config = dict(
    hidden_size=192,
    d_shared_expert=64,
    head_dim=64,
    rope_theta=500000.0,
    init_std_o=0.0,
    init_std_up=0.0277,
    schedule='wsd',
    decay_shape='linear',
    final_lr_fraction=0.05,
)
Below are experts of layer 5 (counted from 0) of a mixture-of-experts language model. Rows are named router (the router's row for the expert), gate (a neuron's input weights, with its number), up (a neuron's input weights, with its number) and show model dimensions 0-191. Each number is 128 + 32 x the weight over its row's rms, rounded and kept within 0 to 255. Numbers have three digits each.
After each expert's rows: "comes after" lists some tokens at least twice as common just before its tokens as in all text; "mostly gets" lists some tokens that are sent to it at least half of the time. This comes from a sample of Wikipedia text that the model never trained on. Tokens count by the router's weight.

# expert 39
router:142122097158117109128167114119132088149122096124171166040156146186098101117090159102125177142088174139162139158125072122113098086089179125160091112095138147140123133120129107169100094035108081163102171149156046153120127157126093111159160130133108112179121171171152182110112153113142105124095113125139151091115150149099172170186113189149116147172129193104144130153135153127077125106168062161154090087142135149098163073110097157166189104095160132096143121176092146135085156109190181150192127119103127087123130159111147173090183133160064127127134177165140139126164090155082114144
gate2:098159168105106154160046163158182150090107090119155117152106129067084106163171112076124137097108154112099085189223155101139129131157104146182163122157083107133155124150117141110113090134086132103147179169126143112094150060093128157111163126119123110171103168154076086156119126059147091154139106113177081100121134154154126140111127101164189108131150139156086161145073062074091067076109130108198102133107133179136117151111119126193117150174148122066126135133175142086094138162120137126114150145118104121141139143114162141184160149093053086190129104126095137115176151101086113138
up2:116103150088159187141156128080137104135084212083130125075068132116134179199127085160060142139079097075116068153143074125156172117123107195158139103149073128178108127140104107158128102168121125120130145118141099145130129112087169123139109108177136168170186153093170083110100115059081085143139124134156114120110100120101121186083117140143174103129135116128127175133084083114123072216147108077070074107117114118121104155109110106153144173116106122131140092087140124123120097100102113102066129071191128117179108130176156174105109130126073156121156174171167152117136159101087112125
gate3:178088142027150112132150080121129112094151105078132106125249137127132110205117143129096188186136073136092082148184131174152171141102109131187171150106079142139128130136117108140132156140156140128152120161064094162121125160096152160164083158142135161189095086113155152126125096183108118074123147178135098131169162120142160125100199084177060129139133146167140129159157110179186136168158099101131148151106106098084109132163139128149100174171103081140119112139142169139102108120102115146170142143123121124126155132116177114133183168092127134170095139169128091098165118125058144163
up3:087115161125163168168132169063147100181126186103104110197147158144127143123145120134153171059140155110090090118183108115140089127088131091127172116128108140107094098101097076110111083086112178096174123085109159143138099146176122131109156142135095139073162150130145122105103143084190127115132108192115164142099123123153107143112148185130156171113121104125123140111119074094107091153188102166207099073148138095142141091040132076157188119140093135149143146185158090113130127106114086146092142099084111115083179055054074114138106109122079109120121123220137132105119140103126117151
comes after: "=", ".", " =", "\"", "History", " life"
mostly gets: "See", "\n\n", "Biography", "Early", "Film", "Awards"

# expert 72
router:120139116119070114067064175157147066151098194157165102134105127113089108093070120170138115165107126070091083186142104102128123166144114164164171136156137170154117103158137156151069167159158105102145176132089139070134118143125141144112154111131141194159088177115168154110132113142087118103160127071148143163071193098118132157107176189143136086110113125174088131122091095123170079166054100162094106123129121175119141177070097141101097186144144092161149082121130147165080093101091092127079130141173172092123113079115131141174176159126141167125096153095084131145167130122134082128
gate0:110076142107130142102109147142032182128171209077152091130140114128117171155108115156145100101122123162147091068158191083111071122113175128094130128104105074066124088144169115122172085130184111106163092181081149132080185160137101125130141108158167132096153158068134171129131077095184111151146144124107111143203168091130137135184129106178160109117189136128124168104141138129115101124117110177159098138173100130105106170177126151123150106146131145082106125154112062163141136164113142130115146127081106103107143133126074081217118161168172139141167084188118131164168105153118146149
up0:138155076178109119085176049151113091140152085129076109184136126114164099106091152077169133132149048103130105110131045120102129105091107136161135130106149153116142108154170152120105117159160066141126203120190116192072117148097136127166151092082161142156181169145118115133161127168113120158143142100131147131142080090120169127109113124126102077160147099146152107183133131169119068067072174139170148110134093111088135155106130165157196171109151091151126067118076136159120109041078166175096120132183139117153108148117120138114138118118144138147153140139101097167178177149123183163
gate1:161115173130143160121149145152107109178072222054155157115089121204158160129165128144095135078080153114112098143128155122151108141123083123104132128053136078134110074146143101074142101140051159141215123113074146190134112134178096109140171117130166138129135099168093153091064118089116121154093059106130112081065162144153126092097158108133130133144100143106068167185137110132130084165155123090140128066115142182154166131185116170129127106173139140137127086131108084144159089158099071123124128116158143153158118106161118088124138141154118142091138133145175115192191104119147140158
up1:083113090130096082107133115125121089080162092161117131165159106097088130149096091091153162154190130147110149152118083133138156130137166138136134128172149118093123125095118168092118153124181122102084178122128108080098174205136174132106153152111096128098146169103151085210154150164133160135199146134130147174150141092138109167150073155157078113131132066112167112108141143115089159069126147142080138189101134077073118090105144068147166167128114109143212114092150201160092184152104139193103134172098069109108126149123135164121116106118111114182125156076072169113085167164156152112
comes after: " in", " 18", "19", ",", "–", "In"
mostly gets: " 2011", " 2023", " 2007", " 2013", " 2016", " 2019"

# expert 190
router:127116084160133156126153144129086144150191157119133131133177150159134100127140108144171156133120131100088092107192192130091101148125098118163115123144127165121064124156120074157072086151086124091085117064094086133101111110172132179157103154128150151136152093169140096124140098084124159175201066104139125106130106079145108165123083107137115141177179201107161132151136144136151156094148159076149142125154083101175103142143094171135072065153104149130111070111088136155137114180155139072107156097159123151135113112168140149112135144150167193189146050114069090083147097158201117078
gate0:091146133135083109134075048112101103120128084193103132052097113147163177153069126127189086093109146130100121107132147186123143088104144115109145153075182103127157071107190128197130150195127092125130152123117137112095111142138146087139178118112098111065146164135137185161125138076137093150134108141082194145127102121144144111113071156150176122142105163107152133041179123105155156174081151103157168103115094091128117163107158153116099137143105195143151162121153149136137171145112143152110137177080091112162116122181171109148118123121175129111088138084120143215124139055111167128
up0:112158180094131158078169128142117157147141131111086163111077149128137072113087136154152199123087148163200089115116166162125126124071100119092112090124158091120116092086141113190060109159072083156161093150149140161165190105140124103121131123099154152170131134065144136137121105218102103124111117113095118128102122171141158165159162157149101164169163104097143158124069114146095148150144145065083178135176137131139127085149143070167128183107139145112150116084126126209102190139114140058082140078091152108151108130148162068165125102125144165189190095143147155126143134153118086122
gate1:130120128173206113089102129142106058088118099138175075159106201119107176094105118099105183119115130096152147077129151179076129155151126125126102131091102150111138137138148150057151157197092097074135174132094212133101112150123162112098130162181143101152063144083125122105127144129085157082124125132125084137130091157091152072124164161111151109183086111127153091136101164109131082137152131205153143134121099083135139141187151083153164078117075213154150112111120136095119118131170187107127128165158114107140077116155139125125153081115142164148115162129081050104146131129108084182
up1:118120106100048118118142138089141196146159126076102162142140083138140109135142095135062134188070094181104148127131140068121160129121150129098163118082147126121162129086133128194129106067144137178153117126108125074109131175157093173150178152122077088120132095134063112116104109158132113145098166131172132104175167148205094177085091077080160122128091136142064130151179163116121168056069179117072132155111164144076110159115093169097120167129156136066121098152149086156075119159125096112090118109112080171128096103110111109141120098120121092099152129125170156140119105111163182075
comes after: " was", " \"", " is", " it", ",", " he"
mostly gets: " because", " if", " said", " reported", " stated", " While"

# expert 163
router:141142138131151117147140198139084109158133114095024086139166191116095148086144123149097087097114135122101127152112124134135130127179119130117124088155114069060102101135098135131095067180112102122117119133182192129111177107095129126118093078163133167109112083079155120082133096185155108144156075078167124132149129087148098142163090129199111141158153153124101095114093128090155127080106087156101158082046088150176113113122074124174101092057093144152107130065119091075087114129118191142157107112149160123103092127129143106121136102158146168195161194109166090158112108113108133106
gate0:113107099134152111103155209123061098096078076063108112201127151178082161146128100123092150110077093167140134091148159099079145154065120093134114142178153108141095149146154186126210100128157150140151105167088088128153144174112119122151105147154142109149116136139126078138104082096173134183122103109121156189099120142192160158079115098168116154093142107163151159073143120140087152097102163112093118078119080109115140178057083132182176132069120080142111111106076150096156135104089109107123045106108133198149152054127115139129126099101129161120133125140140118158136123090132151132
up0:138208118146144159069156104112147094176122139171129123087109082103181172146164111121184153192110185107138152159147130128118129157149124133142109094082113183146134149150105066124127146124100189088131108148111146125159136064107134103115148121128184100117113155137156129083128133205058130132105144105134140033066156145107120143107150123173128099134109109109093095179170200116170113115124130093142161068132157132065119107208155108160184079167141145107097129159188095112174107156137171162135179113139173102105124164137154099162111140174061131093088136121123148117160095115076146088
gate1:123102118126126126123127122156126134099115132126053126226129170071155101075124079100120162094134081129169169171143132165163124112078080128076130171132076080129155075134110127116117113110148157087150129127120118099145178117105104133115115199196195147121119130164171062107059125152245138143171113122127120064139116163151134180085156147044181071093098121147128121161121105089119190146173191177134176128113127103182116126114129121152111134145137132132080125140139111157196167107124155080138098095153116137117130132105116145139089155076108112115113163146126119074131113122089149120
up1:085135162136139179180070091131193123141101131127129155184091101087098097146094086126121133156122065135166134164090162169066128164074100158092197133084107134091164086113099145105136084188100148151160107136112154115144106105067126156092130102090104118067124131137159116147163152107207119143140090156192151120195092149160106154147151164126161121121159077105137169155180158181159149084138145159190131129113083112142108084170075118112108102121081144170090047132143143066138119108142166154135141095107063157095153164108090124126129070098111142123083145107129107113107133103153114083
comes after: ",", " was", " and", " he", " He", " also"
mostly gets: " surviv", " author", " followed", " eventually", " subsequently", " depict"

# expert 53
router:122171114112125089137102091125080108090156148137123167094130134098104123127235132186148127151131145157096068111140128111148102093157143127155155148169138168138198139151093166154122139163107131229167089160128169072171180123159168128142134133118107138163132170146128159118131149100120176127150177132120137128076113111148126116113133110141079153129147164147116123128105115144180185118129134108085170077090133117178161186185104157113137089172149160095131120092162150148122094090083116140161120167111196168139148072129124148074139179134076198148122189128152177054092199114122070153
gate0:132119081087168086194090085114110134126110122111147144124063103114099107090119133120114116142146161115139086087118189145079150093145060115172127113113063152091089139201196119192099105146127084113149146110159165086083093126144143156137114111099076173135147220097141153140105133131106072118171164136058147167120212168142158110127143115101100116134079078107139160147165107111106110085132164113127094104133130150158120109130149081139124103086131148156147100080032124157129146124161089163099097105084109102133157103080125086156140166180186140159123098128109151179111130181117117175
up0:150101243101129110143188174170128160115117174072173140161197025096155096081125116097130167124096138126171176097089119125139153087182163118111139118107164150162118159115099120149180134136171151145100076060097101128138172161154118117101143115116106112144130125176123087089096161145164119123155141067148136144098066102171097145130143113181187148096165109141106108113108140149082172157133101143151150149154151103135146116146129140077131133136075101105130116109126137148063088105116092164197077098112178138187101125137111107055173110125136090139099165111090099179140161124122100152
gate1:152144121128128148064089117119110128093181222114049114142113108154109132134172118143143096202153146152180079125162116143138154113157155122179161189044116162059124145104105114156162141109132132151148183090129119150121151218149129152138173053105125150129175134120166067103123149134175100052148075131114152077125148102119122155132128055151166149098150108121102181130106171158184154145142108115103163099091114145146163148137154146166163158139092132175079126116098125126078129103126163132087144106085088112143173117113171146138137093122134084140106204157110110150133167158143067137
up1:130191166152139109106198126185125134122116118114118119162126159086067091188126135109131107057149127111124122152115198195143135169109144100129150170085124102132118134125146149132118131096109130084151090103145099129160195140138086099148106055141089080114121055074154136126216123119159170095112118103089117130103105144160096117087113188164113105112118137129157178154111175145188139115097091162129106111157159056159152165144083143155158132089138114154136132136156086138103140177127155103181138081122148166095124102121137199118125140126078108171120003178123156114112083100136096108
comes after: " |", " 0", " 1", " 3", ";", " 2"
mostly gets: " Loss", " GF", " Win", " %", " Feb", " MF"

# expert 31
router:079121121159124091088112170114127092082145135191191125136130129128167124128109121150153172127079135095090098089081104096181095174141149149110171122117163117122165091155160115115121211120198136188173128147121106122157129131065135129120121223134138129125095140067092125089096144106126156089142127147124184172091132122128096172116162166092115125108085149090122156131106124198158110186139111106076152119188150128186172125092177129085100149117118150130126139162163121142103100112080109102152073130100090059147117124191128076166146184097138156100098191078085170121161147122094104079
gate0:197153172138104120090134084085173132096138191143158152052138138102164154120062142131074095164101149115100150102186174062182135177148159142135078168160082172155097135102184095155064161099147128159132182112111102113111110147167111146159113110120174097133153124106138107117143131065103128089128142144166138129112151128090083170114095133131101202146091125130150162197138184126150083140124076106124133098142167086042086144129163187078122097132136126164135165169127133149157085149130123134160115175128130071156179139186094142090130140109131119146139184137126114113166109128107200141
up0:100185127199132119143120163110052093177145122074115120135109146143145106111178105133096117097113088132132119164095104175123060110094128108101140156119144143139123127111131137122194145114145133199095121182129068159109136117133184131146121104080114130156149094163171159152113121161154070152131131134150110120127130162098157102132113129092171158124149145148069124143118110136091167097125084119187148104068072101167131138159070113157099149120142150031079152126118075152112171099156164064143204085182161122151079109126112167133101057109127186116132074120139164121134207100113051139
gate1:148102188149081133205178161084117134133139177127060126199146146045151103201172120139089129129155062157104074090149147105087146125165139164118117144109113167125085083157172113168107139159134112094096146156093067189142182111173139162105129124131140115129104123098156151049104062181166158104088119130129128092146108178091181143158149105103157102060134167146082142087088132129193105157173094091120051129144120113123150195125093136216116122121137139107091188166129108133119162132117137087148165085121136128118143135137128134116112108091109130113139125148164133127137097109138145127
up1:110135179163058120156105145120108134113134137171166145186128171061149106172151161167129133119106088166074093108140106099157161136166174207205140093119131098096163097117155076156128172139129136152155094146120098136141198112157154116091128115112141067134168096072132120146083123159150161167141084072147123065176100171108125132173109118107114137160131209142119199077094179092144136115151103110150086120092145086176186117136096121129140140133204171132110140135111152147146091099168098179131112096105070133160119132140188113148092163135147189100072148148095131124106152163163136152
comes after: "–", ",", ".", ":", " (", "/"
mostly gets: "58", "54", "57", "50", "35", "30"

# expert 48
router:099154084183142136127116148131166082110186168157087114165125124081129141161129131098190155152121083117098112096112117110150172107123121122158129155113151090106085105130179129154130087071072174164101033153101171179160125100102079081142119098112110100137146190148152145089105145184149139161142205110186130142096157165091147153078160146165176147182063141142145138165145099086079125139080105093174134148158067167136172171087097136160117142089106137109117100107138105127169127125159134129068150131123182138119139114092071158193155176082123158129101082165168152106117091102123121155
gate1:138099129082124116085077099135183120098143142152146127068137071117118124143108105118099094166070069101197113153170165086176149071185140156086132116131098174108075115119154140188147152080149201135124157162174094117141091146159148148176153132113155121118157074127147164094172142127187130109134122098140158132090163112110094154053120114140118119117164110117105113165231144182127154212131117153111167159143193156114169130124143167122120119144106124122150146146158132118090044085144162084126117180153123096134135138141108154151134131128135076162073153169137134064111138182184162130
up1:113146118139148116102104047124162088092126176149114138090118047101137135119103114114064093138067090140178086121147152122131172075181150139101117168153088177104105190133129113165123171056139131142091146149166081116173104133194137180158092138136157143094182108165141139130190113149155112131091122105109150164096119122137077141137154118142141159134129126103122104149188137202114195161133130146072105168167143141104165125120135153099137168060115127112198167096125178150101062099155090118112129219140121127112138159119131116114142123104133147132074166167162101052137133170149090173
gate2:112108128162111123159188116181124112139079145107105007165124102175148123154143139131133112135141189106158142095106127196106100149086173099145140117084112139099135109203050134077110056114125160172174097122113158121126151163176121132141187124137114134114144189163148173166113094129115088138146104137080145197151112123098115118101210114110161100162192137145075141149163079106115149145117174139131077156165125087164140170123178089165117113163050108103116162078128115131130101124135173135134104109137149109121104094151130128186137158126088114171122162128050100163116136131104082146
up2:169166183087112150064086148078160144116160107124176183087144106108126107141112106116113116116145110122056124180159119071097142088128096130097102119148118149112122158092195125153156174148105117105099143152099072155152071097103150094185077113120130149129116045117128071094116216133146179148124163118153106141072151144148153139143096183143116139111106068108172144089093173159137084122127104139143132114101150136112074096144102155072121125133217105158125107131184156128157182084127057126133167180168080121152158124073103140123156091173129132101131111124192161158152125141166165109
comes after: "=", "\n\n", ".", ")", " |", "\n"
mostly gets: " Succeeded", "\n\n", " →", " Clade", " Preceded", " zone"

# expert 103
router:133180175121188089159123143140114081081140144087124113125133130132129172108158176157106160111088106118111144143145128099171104144085121078136114158154097179104097078082105174155122148095170083167100105108136104085108134116170147098167086120142082086092143150135138070202149090167167149172149087174137116108162074193166138113173147163134109080181142102099162135141112109110186139176083135099199105163115160099101074182110130136106113134084106170170179101116112113170158195050123137139088180138150142145103121117102117128166083180127137139190114100072166098121082116122126102131
gate0:121154148185115092066094140142152113110101125096110159086150153140117140132125157124152189126169168107135108094103116131155113138148111108123084102088182212164140086064167112098131096081123091053044197148088114180116161091159139144133084112121186146114145114151098089131114119103140104206132097147134140081176089120140124138158086107113145143101132107164140116142146134087141112164088127136162135120198095128158081065070144083135211113053106144156111125140101108119135069114101138092125125093162106095146082107148086126151145123094173158165123051097145167130172121085142138175
up0:138125162152092123146134154101139134169111140122116188165101206117100148141081130128145109095160208094094127097162112111107113133119118054133125095090169143133113057099144101054147056138129100115073125092083116133143112126129170113179111170126157114121194106185082106123116074105078124165153080100152121075096140117144154157121140181174135121130108112142105114104136138089082173094097122133142144118109142136173102026099126087185134112113053165121129130092091155085164132107122085127084129056140140111128067134152113132049117099133100125155185129123089099185104157123119156084
gate1:152191113060098119138148083114120075136156110133184137185143183107113196120169140137124091153126087126153144095050130096150079054103137130158163154126096119120148090134091026147154127141114069113087082136158136101092172099136122141127135133093144128108128162167090120094149097150125160160130104071138158102167094053115161099114130133168070176121174189084101073119127137114167152115129112072127127108119083180146108116065129043169108137129098137105144117109069146135132149150200135179152165092133142174107085156123180118123129140116164140105107109124189109146137113136105154103
up1:107112131161152123123134144110163166128157124136095116058108126165133083089097087124132166102147157154119144163199094169135187177151119105052073137132183176115090080088184124101149108109123157147148157149136132109117111169165124101157129117149138130110153091096183122139099143075137123115132139222141125119072132177151113123155119110140192073130058070160089175122141164146118125124117131175147094124126172086112161146179106157125152108125170150133090088132182157142088118127040129109098153141124094056146145090114097148103134107100118151091222149108061158143123141132163069182
comes after: ".", " with", " and", ",", " is", " as"
mostly gets: " this", " This", " The", "The", " a", " one"

# expert 75
router:126180095158110117139176144097150106155191101106098093155099109175167119125117186082181187124096181185185124078080073126115121092096159145185143119053145141130146142164123102131133077072100096145080153173176130167069148129093091134204139147150154155149090194151135182106152140170096109116127110100091141121083109147099177134161140137155142171141084145121142159152143122075144160150146120077114066097152091162166119103119147119183164112099153131105163132192099137127077114077162120173139161154075141140065121127115141137144157184152139076159150137141135101156160127103078122145
gate0:161146147123088178140149138094092119120152131113177168067157152123127119152039114112104131112087143115065169103186129153074117103100131136163198157121114108119114091107109084126162104175095092156121080112135074068120111034151131111076106125155103128142134111149101124113162102081073139117094150142118091160126154113125178109124112127111140128100112147224077165127126063155116148116140069145122171191121093084170182202132107131155080137105176127113096170099186104178143149124145085122116152178122182177113106084150120107128104151121081174139118078120161158122154128166153100096
up0:089115199072061108134107140147078124107133196094106082200158147189162124144130132097105148135080170188125143124116169136106128112137113214108141178128081126145111151165146074121157177146108136076119106158108059147105119146138132105129126124107127084097152112083148170124159171150177150061180154150131118115130103143163203157129068150127123074102154126190103114109152108155113103185153116149100189151125124143122177106125140135118126066089128137090104103177140103118088110192115079155112169185095119175058132104136115110178113107089163106093138114135124111145134170109080166150
gate1:086052102150166125171072170164137123122146125100116072113197137097135118161129123089138138072101103121140159098121114101137167148134144152153109142127156091080082136142148199098098065128104158093131096137125188121120186156141113175124172159151131134126164163150102142122187087134114144138134157126116082086157138173142119143126136143160210067091170107134099149103143129111150134138061160134160168121056148112123145189150174112156097153218092131097176127125147148084104100145042098121120100145154143098124105165174129152093137069143193096092112062149159077103082097133136139150
up1:185160128053090137148146102080138131128135098131135147160058106107133087093118147192046104208091087115067148096109140143134093070108180140151193111103126130170119108115087081162113130157169119119134183156143129123128061102122174087106076124174115102143101112128158079109056130103147097109159092104169189117137101092088159121111127141138124145172122112104144129164102174135104124141147101102128095133167129116125071098111125094083111118064076113134074115054179139125181142146194159142143182092128117176139164110065114120144141150117095151149138138091129175163171115174153130133
comes after: ".", " |", "=", ")", "|", "\n"
mostly gets: "\n", "\n\n", "\n "

# expert 16
router:100120154070188119151080150149145083103083152102105115110141127151134199135134162100146143101109096075145152107110144114148111147077051141092166172122121112146112121078129140129117166063137123121084142068177126141134094135177123119137082098088109153096179095115150113163152091113223096159097088150152104107179104219147126067122123139145135133168162124122174156145169115170097102123111124151163148116100139099087122171142146157076108197110153147119178138132075087138137182083126108120135126163136101170100158109080174103184061136130142135106129122112158073054058084150119133113
gate0:129129102128083103149082137086152099125144091128166110191144136160147104076140118128096172218122122131124079118149161105200166117127142094148089145142173102118141139188106093051179135211140152122108145083127180105131154151112149098125119140138155089126205082065178142078067140157156141145089144148124108156055134114086158144095158154135175081069065074154100153151179143157111131162101118112155102154126150133085127142172114158164137140122093158098135140141145161112066102121117080112164072133126129147111156132159146158148125113137085087116160154116134146109014109117117161143
up0:138134146192144176126155097133125182154093162124096141026078115092125105150106132144151049060099138143100170124078091183100092149137151159092158098139108119119106172064115171195069110066130065119128122113114082189140096074104097148140128117101139184147070173173076138156181096093158110087104107074137106106159146111138127114151079055147095133131170134115129128109056083067098149118114131121148138098137118103102121075084167110152094108151175119091139123101120122123161123158176159113145179129137137112114083146118135089107138160139168170127114145119122111141203128123141127103
gate1:118057149127098057174145101162098132104107187075097149160136085069127127174127116183156141093134158112121131174119157146157122121177128137104149157107066129160113118131108071133152059101114080077167149118169110119109151163147140153098172100169104145164164132157167118111114171154124175109213125166111125123127133108163104094146117159135129094184147196138056121078099096085144114136171068168117113126124149196165107089112182121109110140125082082160099116077100184166162103148119138061066162116130126109098149193158072117116137111149128154155171170123117139090115177146125103147
up1:111096067162133118101129140109127202158141117132096056125087116157136132083157119147148189127202160124081129171122197096127148142082107102127102104081085125117127109091155114112120075071160154127154144087165084150151135118141072116114097111131127155109133086137112157151145155118094163144138089129059135102092099133213160135081110068118180135102079085127104148126162133121145071168139041148078175142124108152121093141157089128093188095157081159128133170136111099179125105145174106069109089118182063101107169133131133142089149129144124087145167115175120186120125174122153188140
comes after: " of", " on", "'", " as", " for", " in"
mostly gets: " a", " an", " new", " the", "The", " original"

# expert 121
router:086154162105193129160134161154132085123127136113150107095153108116163207109129163130115192076119145120154152111133143134151085162097099126059128132069118168145124097091126166166105132082134114147107109116183178136141102095165118096122079105095118129072152101124137079150108081059221119115101083157142076095151090190123154098165143135116115104157194120118117157128142125141120121127108127099173175141147127060122116171147115095094115188148197138145171163146090101126153186087132117135093176162161088171104149083127172101187057132129141113147091098087141087086087082085121152131
gate0:105122081099162089108112094118073140150102147101063124168091140145161161160073087129103136135108120104130118130105168171130091119119099173160043110130070113159099084149211120128124154165087127111159124111128144112132131136147140121181137120100037184145159137165213176189127081095076157137097072101155182140131149193138149100086156103140133131100145097068174125159151107123135112156119115134126165074132095154206085098177140143169111168157112188163162147104096100162143087104142152148139118126135145137076089140130143094163164138143183130118142144147080141173189134077138117117
up0:123123137166137111170089112156143080101157142129142073165108126075073097106180088142134162145131079131114096178101099117128107124150092145145191158162221118110139110165121186082126075106125164110161057184100095109118127171122114111109110132131197133141183096113116131101148177105188132170121172178091139172095110078104142167163081148084143101100088126193076135131134077078145122115119192157126163162090103107116130135109116162093174132139122115091100107117054128137124166125141096118146180129101092084133125118090094154167156091125099222133148164120157107090133159189108099142
gate1:151083104107191137121111124091117150135168138118161103108137133089124124184093167066139080103110129061102137121125111132132139167151119076144165094158128158204090146126151115160096084139114167127114129117090052144095146157082142124156112119129164123163183094160102112110182133095154199078146153089113117096045199159082090129091070145124087165110098159075139143179156144138110224129180135131148078156146083125086105157131128142111134082090135176155187095131135105189101131100150092126087118143105164191137140118130148141113121130165088129133127108089099176151132134159127154049
up1:162178125121053096115052134131166114105005148123165131139089175114124160146165125168092108149177119176111136227153157132172116110117180190084128156093087123126139124101185140106183175120137182124113151147192158151135092114185102117129163167102108140124076154112159146154094148185142094140075105143122138119182124113125145046123145061132131185124104099149121127106093100158103122113107139145131163135099142134165120096114143103168156176161161149138057095098144185101136137148097129114123150131129110121152135171141139136127175103135141111098117161155096143110118106065145083199
comes after: " of", "'", " to", " on", " for", " with"
mostly gets: " their", " its", " his", " her", " the", "The"

# expert 54
router:083091095136114100132083165132116040150169147134141114157188107158156145146110097133137106125079173077097144178136161079144093177178116157090145115160083061112084104150127177155103155167081072097057109116118123087163088166142144120055148084096188151120139083092096088130135132066090124157102110111147092159126095064107093138120156116113112111079100116150103161159094132116151129077133184143096101092086141142160158102101114106175126117083124150118139090106142165165166135087089149163151127185151112153082125174145127146128120078095131109157081123185133065138158098178166096148
gate1:164106102123191153162156158165119122169132109124170047104112131136130158146112060129147074129154146144137135090101201156132058197078170119121161189125135178126107142058163159086123119137108095076154164080157166137135132117119136139146159156137116110167192113172115190166121100100146134175083186107103136117122102126194096145086151160167169158161153104146140109091118183115146106155133138102113170127120165126075132125110167128144190125135062171099064082166162149174091145177119116140068141129128111080129122117168094170175100119183109118127108100104102142148121112079167149169
up1:107131103180171092121147121141117152152156113149197122114136092082090134166148059102079135113133174124147121143143138167147095186134143117147090170099087112119085159108097168148170073108144137079121148154150145174114122115102093118191150124114098140206133148127153102129175149086115122136172143095113086135099102150151120096156110150138138086106147089098180129104114110080103190135132210128154114156188184141025090123073123158127175143166142185177088091131190126102043182128121159128094071140125123030128158104130186106156136123129124140160154101102122136106106117145123143120
gate2:158176112144115150162144123141108124107099126129142138123108127157139113093126119125112106130186159110099128071105122078067105097138193113165131169049141153088120162190107119139099125151081148174177098191109141126191079099138110084166128102097125117149111133088111175152138085113092117086090087115213108106128143095137162142132094128086137098115101178110170120108137103082108153140072112068095147136140170125108141102109114141172158179243153126109145173176079103123135104081152186129100105120141145136153177086154118125106058150084122161134140088123155203099096167146143135053
up2:105132123152098136175197039147141091151119174137143171057100148162128138130118122194139126158224148108094161109107098081066093131131136108083066178101141152140090089154121111100092097153160096111159123168141144132134123110157145105140122083137137101126109113092117151177112037076103085125107107149222113106168141116122167131149091119117164136136116140136143172145118123121130144136052091127087083111163126108125140103110094132157153120229185083083085138125142155060176172123053178146129139112117114152167137092116126111114097155083133132105130125128134111113130107117057128099
comes after: " as", " was", " is", " also", " be", " were"
mostly gets: "i", " such", " known", "u", " written", " used"

# expert 123
router:125150139157097112098062164160141088150126200135126105174083140081086091143069094138086159145095091070097092168136110090125125152174125134143159143162119140116113117177152116147081144178144111119118134137066159047121138164113153186113154117150141145103106134125155155182122105167079081161204156085143129154095185079148119175097150155137123132147111108194085107116132116115131107150064146148092106107128125195091154145100110144082068142104134107166211094114113172173082083093087128133108117149170172108123091100125078103140156103129188173158106175119087104147189135117138106148
gate0:138136152136156096174185162209066145122135143068111139151110117146075133133137140115141088163110125106155149076162125091217149134104166144173181093102143086151178084165152173167118074111116136125165102139121190097141153175139106122121118105132084063123145141114141139105124065106147107116148132118135136120085079113099161161098177146190112083158122115084119108112140146122139116165138158120169115096102119116125154075125155041177164125106108155085178154090120129103113114139131152178063087073084056170103096091144138076116111152188151151195143123202164105152120112126121102137
up0:128165087162132169099134154099140072133116120128131107120121143117151066167107098114139173070154097159093158189132182112155119100123067113088065094176052091114071160106089094117176193110069150074082120106143087149127146103152154141141138116088127160134151112211129124167109158147100177167146148150131116088111143139204082086190082101098088167092120140125184178122165092118113136087157061077106104141148111115140114177167117138117138127172134155111143117145145086127162157172132144109147120186193138097139149142164101155168128112064107149100086141078092139133092148109110145100
gate1:069079161065181140153098136120083165112121100147114120162167138081118160134112136109133171123140171181124106109092132142117171134124127156126146168075167134144101151174164129147193119158116117109147125186152074097166115160146052072069138133105180139130140133164125216110115145114105162153171051148140110172114129112125155159090089173113175089193115219104129107090088129126122106102138101077114122163142124166152160162118114069120125120085063097158021130140129174119115135137143147142103093082108133146099123134144133108159105155149088080108135171135119123157100159084081084121
up1:086083141068138151161120138156105139117163137099120120111168143143131134160125111170083188160182175137115080120109137166119134137100156158142139141089128096098147159153160145106133100159089098061090143162134107105160180151165133065058136104103168109127108110145137163199112157101133108163186010145118141126148182111152134204103109184111114086205103160168136123125105154116161144111111086123090080127140132111156166124124075117090164138115063087106101084148109143142131169140112088127097073089110105152132183103151129103136168139159073104144170154150155158147054162087147100081
comes after: " in", ",", " 18", " (", "19", "|"
mostly gets: " 2011", " 2023", " 2007", " 2013", " 2016", " 2019"